Weights of a small mixture-of-experts language model, trained from scratch on English Wikipedia: 11 layers, vocabulary 4389.
Below are experts of layer 4 (counted from 0) of a mixture-of-experts language model. Rows are named router (the router's row for the expert), up (a neuron's input weights, with its number) and show model dimensions 0-255. Each number is 200 + 20 x the weight over its row's rms, rounded and kept within 0 to 999.
After each expert's rows: a language model's description of what the expert responds to. This comes from a sample of Wikipedia text that the model never trained on.

# expert 34
router,201,235,219,189,212,201,200,222,177,208,217,191,234,185,198,192,202,202,226,205,184,221,211,197,168,195,197,195,247,216,202,206,185,230,259,196,175,198,216,191,205,169,190,162,190,188,193,191,169,237,216,170,225,166,206,211,190,195,209,218,216,221,199,210,196,199,180,178,190,232,208,231,192,213,215,185,219,206,200,163,178,221,227,163,200,159,181,175,205,186,195,184,197,211,206,221,172,202,210,185,229,243,222,195,204,187,210,185,207,182,205,181,219,183,203,214,216,165,215,200,188,172,201,171,201,202,196,191,222,216,245,191,224,152,199,205,181,180,211,184,234,191,183,206,208,203,187,187,225,217,214,202,222,195,173,211,184,216,177,216,235,183,214,177,190,192,243,165,207,225,231,236,221,229,180,173,199,199,211,207,217,208,235,197,181,190,215,155,220,200,169,194,204,222,239,167,211,193,239,197,222,219,182,178,192,205,183,200,180,191,218,208,183,219,220,176,199,205,209,246,185,188,196,196,177,187,214,179,185,202,187,166,216,177,201,225,236,223,189,237,205,194,172,163,196,216,230,187,185,191,204,162,216,209,190,194
up1,181,209,203,224,199,214,215,196,183,194,205,219,194,206,189,205,196,207,201,205,202,193,216,204,180,240,235,199,207,190,185,204,167,232,223,221,176,214,185,211,209,209,206,242,207,188,213,213,195,206,198,238,199,190,214,218,203,194,231,206,209,232,223,221,167,228,221,203,196,161,216,202,184,217,224,224,211,240,184,205,196,208,202,218,211,227,215,182,217,212,189,231,187,220,177,188,209,191,192,220,193,206,171,181,185,190,213,197,195,177,198,222,196,202,223,189,186,162,222,195,219,190,172,192,201,206,223,195,194,214,215,177,198,187,196,200,211,185,222,226,200,165,189,196,205,177,186,219,185,186,210,203,200,206,239,194,251,179,128,197,226,166,223,196,186,185,201,154,197,191,219,198,185,232,208,185,229,250,230,198,233,199,190,214,179,184,207,221,201,221,218,183,227,210,205,223,224,210,159,228,234,181,210,193,242,202,244,187,230,202,188,186,211,211,206,232,195,220,200,160,199,209,209,211,227,147,174,186,204,178,227,164,162,197,202,227,204,197,186,235,182,147,217,184,217,219,219,210,176,203,212,228,191,206,202,164
Capital first letters of names in sports tables and rosters, including position codes GK, FW, such as L-ogroñés, S-ebastián.

# expert 3
router,219,213,186,187,217,234,192,198,215,225,174,182,201,187,218,183,185,177,183,183,172,208,233,208,153,190,198,196,221,189,215,198,190,173,164,203,202,184,176,186,180,197,212,226,215,192,175,197,190,205,196,183,174,200,193,183,229,209,216,211,175,179,193,154,192,194,194,197,216,216,183,191,208,204,218,212,234,188,221,219,205,180,174,210,232,194,226,226,203,206,232,236,178,193,179,191,200,184,206,259,212,181,214,212,204,160,246,176,242,213,203,204,189,205,195,177,174,239,151,185,235,172,168,221,151,190,187,197,193,188,197,182,192,186,200,199,209,237,180,219,191,205,207,174,213,171,173,189,206,204,216,207,183,187,173,183,195,196,203,216,189,214,195,211,229,205,217,207,171,216,223,194,196,226,191,207,155,220,199,169,167,157,195,170,209,200,226,217,173,197,214,228,188,203,225,197,176,190,157,228,189,194,241,217,200,188,188,197,207,213,173,231,234,189,173,227,231,208,223,182,192,185,183,195,169,197,187,218,185,209,185,216,157,169,204,201,190,173,191,195,214,210,210,193,179,195,189,186,163,186,183,206,217,204,184,235
up2,202,177,183,241,176,194,203,220,214,202,249,210,204,210,207,228,190,193,244,194,196,247,197,184,179,192,182,206,226,226,194,208,172,214,204,211,193,207,190,236,192,207,207,192,196,207,182,162,195,189,226,218,196,206,214,180,219,202,185,195,209,197,202,194,224,202,189,191,224,150,183,195,210,235,195,239,220,187,200,198,216,208,193,208,203,154,199,197,199,194,201,191,234,177,170,221,194,210,244,205,194,209,201,181,222,212,194,194,197,189,186,229,208,214,173,191,211,208,193,203,236,208,218,238,239,196,188,193,223,210,219,177,187,222,227,228,209,209,214,208,164,202,202,219,200,225,201,211,168,184,226,220,191,211,170,207,184,207,227,169,176,205,204,198,198,219,196,185,218,225,213,186,193,171,196,205,171,213,204,142,204,213,225,193,190,149,196,214,231,179,184,229,162,227,195,199,217,192,150,221,198,161,202,192,192,172,226,179,191,218,201,203,207,205,193,236,211,199,180,178,174,209,178,159,242,206,195,213,237,225,185,182,214,201,221,189,208,208,222,209,177,219,187,196,193,152,194,241,188,222,225,206,209,214,143,187
Function words linking a subject to its description in definitional sentences, like is, was, of, to, as in "is a moth of the family".

# expert 11
router,195,217,208,202,207,194,201,193,198,193,184,173,188,174,221,205,180,180,216,201,207,186,214,222,189,198,170,181,204,180,217,218,190,209,196,187,219,215,180,189,178,176,190,210,192,187,178,184,238,178,216,211,197,179,221,216,197,166,176,211,240,214,226,209,217,196,218,194,187,223,230,171,208,216,209,220,204,179,199,236,209,196,142,239,195,184,204,199,213,215,177,197,190,225,194,233,195,258,202,166,227,187,186,222,180,208,214,180,222,235,194,189,206,182,191,178,192,175,201,221,187,182,182,179,244,167,217,179,213,204,194,219,172,183,176,203,197,180,243,239,213,227,213,199,240,219,166,224,182,220,187,178,187,204,202,225,221,199,224,176,169,209,170,203,191,214,220,206,217,210,213,233,216,200,201,169,201,222,211,196,170,202,182,248,188,206,203,209,224,171,213,187,228,186,175,240,228,182,225,203,232,214,179,236,240,173,181,206,199,187,196,200,220,180,220,213,191,217,191,189,221,205,209,202,211,181,237,234,224,217,229,210,191,246,196,206,180,195,212,205,187,158,229,217,181,172,202,206,207,198,194,209,184,186,204,163
up1,202,191,196,189,217,193,214,211,198,223,191,192,199,197,196,191,191,215,183,167,179,219,221,198,191,234,163,202,216,201,212,222,194,174,216,178,235,197,222,198,162,221,243,204,198,225,187,204,201,186,213,186,217,237,184,216,197,215,230,222,218,158,221,173,232,222,204,197,184,201,189,203,188,206,185,193,214,201,224,166,214,215,201,187,202,219,216,235,195,209,219,192,188,162,221,215,190,195,194,191,140,201,206,233,210,193,201,190,210,202,179,168,193,219,217,171,203,221,184,224,191,216,204,150,220,192,193,220,200,191,235,223,187,184,196,228,187,193,210,190,182,223,165,185,191,216,206,180,217,236,191,189,184,215,170,226,207,205,198,253,163,216,221,210,192,190,196,213,193,203,185,226,229,171,201,177,234,244,199,185,160,177,181,188,235,215,196,206,221,232,210,248,208,227,199,189,213,164,157,205,212,162,210,220,171,171,221,230,219,206,187,188,224,200,171,197,196,222,216,159,223,221,215,200,177,230,219,201,177,219,203,196,184,218,202,211,215,233,164,217,211,201,186,217,220,198,230,214,199,186,189,224,215,212,228,202
Articles and possessive determiners opening a noun phrase after a verb or preposition, such as the, a, its, his, their, 's.

# expert 19
router,191,183,164,210,176,214,169,201,212,211,205,191,175,202,196,184,170,207,244,207,204,184,214,195,205,197,218,215,251,174,236,206,218,174,201,215,207,230,186,218,195,232,201,145,216,178,202,151,172,197,189,196,222,178,192,212,197,189,206,217,200,205,227,222,218,182,227,212,231,199,206,179,168,241,234,219,205,184,206,200,182,161,177,219,234,196,194,188,214,224,206,132,203,177,172,208,220,200,182,196,184,192,202,198,195,170,190,221,226,220,172,192,167,197,190,202,208,201,200,227,213,206,186,225,203,169,193,216,177,198,230,219,191,239,213,200,195,213,209,160,227,178,237,201,218,201,174,209,202,226,209,184,201,173,187,177,186,212,190,209,181,195,177,214,154,203,210,209,217,181,189,202,176,188,215,223,189,181,184,196,197,182,229,205,225,198,179,209,223,216,204,209,204,211,178,190,227,189,165,224,179,197,176,223,194,177,200,206,171,210,188,194,232,183,168,208,182,235,205,187,190,223,216,221,200,244,209,210,248,172,185,200,213,203,210,196,178,195,167,194,198,192,204,242,176,240,176,192,199,198,216,222,193,179,171,189
up1,210,191,196,201,151,198,196,190,217,227,221,203,168,212,190,198,164,172,197,224,177,170,173,222,178,198,239,209,207,189,194,196,178,198,210,205,183,225,189,187,199,221,207,222,181,193,173,192,205,206,247,172,163,175,178,179,230,210,197,173,190,186,249,165,182,175,213,212,188,183,181,167,183,193,200,222,220,215,189,196,197,194,176,204,191,223,187,212,217,220,216,223,229,221,194,152,177,192,241,144,219,200,222,186,187,196,185,220,197,226,161,205,196,205,201,165,186,186,187,188,191,192,198,195,200,227,200,201,189,220,225,204,237,206,165,199,220,163,195,199,215,198,177,181,162,221,181,218,187,201,194,173,214,222,207,164,234,208,206,195,198,222,216,229,181,194,212,218,213,197,222,201,182,205,178,183,152,217,196,164,155,204,251,210,214,192,181,193,190,197,223,214,168,230,192,215,189,186,218,177,214,220,222,185,210,217,175,195,202,217,207,219,175,202,197,213,217,203,216,192,221,183,155,196,203,175,187,209,211,229,216,171,195,175,156,201,206,199,224,231,193,209,161,186,174,191,189,175,193,181,210,207,198,201,209,189
Clause-building words such as who, which, that, had, has, been, also, would, often starting or continuing a relative clause.

# expert 15
router,222,164,183,171,197,209,239,214,191,205,218,187,232,202,204,175,204,191,176,211,183,192,169,166,216,199,206,212,181,229,161,188,240,209,222,209,200,223,186,196,216,222,198,213,206,176,206,212,202,174,204,198,191,198,166,180,192,187,216,204,188,171,204,204,232,201,190,183,247,222,199,205,231,212,206,196,191,197,244,182,207,167,197,202,195,226,226,202,237,233,205,232,214,172,181,244,181,202,181,208,172,165,212,204,223,189,219,225,208,227,198,212,181,182,189,230,252,191,213,216,212,238,203,213,221,225,175,211,199,216,182,139,194,219,225,228,209,166,162,196,169,169,214,208,188,213,182,235,237,189,205,197,187,217,231,247,199,195,172,198,189,190,200,204,226,170,198,206,193,195,184,170,192,194,181,179,159,206,200,195,206,218,209,217,216,195,201,219,200,196,206,180,191,201,195,190,209,182,175,194,203,175,186,207,208,163,182,222,226,213,185,225,179,167,217,180,221,210,192,171,174,231,200,198,198,197,204,181,198,170,207,169,216,160,205,228,218,204,217,200,186,200,204,228,224,167,241,194,201,195,223,195,201,199,183,228
up0,171,188,203,203,190,190,208,207,215,180,223,200,188,198,192,198,204,201,192,213,214,215,220,162,189,196,159,178,230,234,209,225,216,172,213,201,186,241,200,211,220,170,250,204,205,182,209,230,197,232,169,192,186,177,211,225,236,204,190,194,178,206,221,190,210,195,190,179,217,216,184,192,226,227,179,184,190,177,203,220,189,182,191,228,217,233,215,197,207,191,184,196,180,165,187,189,207,235,186,187,202,220,175,181,212,189,181,222,153,198,224,177,204,192,199,227,202,214,215,205,195,202,229,255,178,196,246,184,181,203,216,181,199,219,169,164,181,195,179,232,200,197,207,195,206,199,196,187,184,199,164,198,182,183,170,188,161,204,193,188,164,221,198,209,209,159,222,217,237,193,199,244,217,222,190,208,204,189,198,161,218,178,172,219,243,181,214,172,182,212,243,191,200,187,210,197,230,196,206,200,188,176,212,208,228,191,175,226,189,214,176,208,205,199,221,231,188,192,225,209,223,226,200,243,225,212,226,197,212,228,164,164,225,216,189,201,235,197,211,216,238,202,191,226,169,199,236,180,206,203,204,212,207,204,192,176
Middle word pieces inside common English words, especially om in moment, plus Thai bytes and LaTeX braces, as in sign-if-icance.

# expert 32
router,227,217,199,185,234,198,180,194,151,226,239,189,210,197,187,194,185,182,189,196,175,235,190,203,198,217,177,195,225,209,210,187,203,194,227,224,170,200,189,192,223,195,190,179,211,173,184,230,181,210,207,188,205,178,193,152,228,226,199,220,233,180,215,176,206,190,176,171,201,172,226,248,224,215,182,182,230,207,175,192,192,194,172,179,188,190,185,183,195,161,169,179,239,221,231,210,218,188,221,208,222,222,217,213,202,186,161,160,224,185,205,172,185,190,210,203,221,179,212,202,223,191,184,181,174,182,192,195,215,181,201,227,198,180,193,209,219,235,211,221,216,195,194,217,233,209,164,163,216,186,213,194,225,193,167,191,183,201,173,212,209,192,214,219,170,198,202,186,207,232,199,178,178,191,187,200,189,195,175,207,179,207,200,185,180,212,213,178,204,229,190,205,191,181,198,185,201,170,230,194,210,196,227,242,189,255,172,181,168,193,191,200,172,207,202,185,181,198,243,231,222,204,213,248,195,165,193,222,195,189,171,240,210,188,190,212,192,206,182,220,214,223,185,180,216,178,206,185,187,192,234,178,199,233,202,184
up1,213,214,204,200,218,188,192,211,199,211,214,211,191,204,191,210,218,239,193,197,232,207,229,225,199,204,226,188,216,188,188,227,178,197,200,186,175,211,201,205,229,221,188,224,214,212,198,191,200,144,203,176,205,187,219,206,195,178,187,203,220,238,211,172,212,230,211,171,202,212,193,218,218,188,202,184,209,186,157,198,204,165,198,191,172,194,193,212,206,163,151,159,217,215,194,186,184,170,194,207,203,205,197,210,202,190,221,247,206,191,204,179,204,203,197,191,174,210,179,184,175,224,188,212,274,236,194,165,215,189,177,192,228,198,192,234,227,216,216,200,186,232,195,211,199,185,202,186,216,169,220,219,233,167,187,166,190,208,221,195,215,215,198,207,165,193,249,224,205,181,181,174,178,222,166,208,187,245,187,206,180,179,205,218,228,180,219,165,214,196,250,204,231,210,194,201,214,218,225,221,193,180,225,187,157,228,210,215,212,178,208,232,213,179,167,218,224,202,215,216,154,207,189,205,162,210,185,191,200,197,193,205,219,207,210,185,193,212,216,229,228,185,235,208,181,184,212,199,217,197,181,211,190,207,234,197
Pieces of non-English names right after an initial letter, especially K, Kh, H, such as K-oh-n, Kh-al-id, Ol, Hal.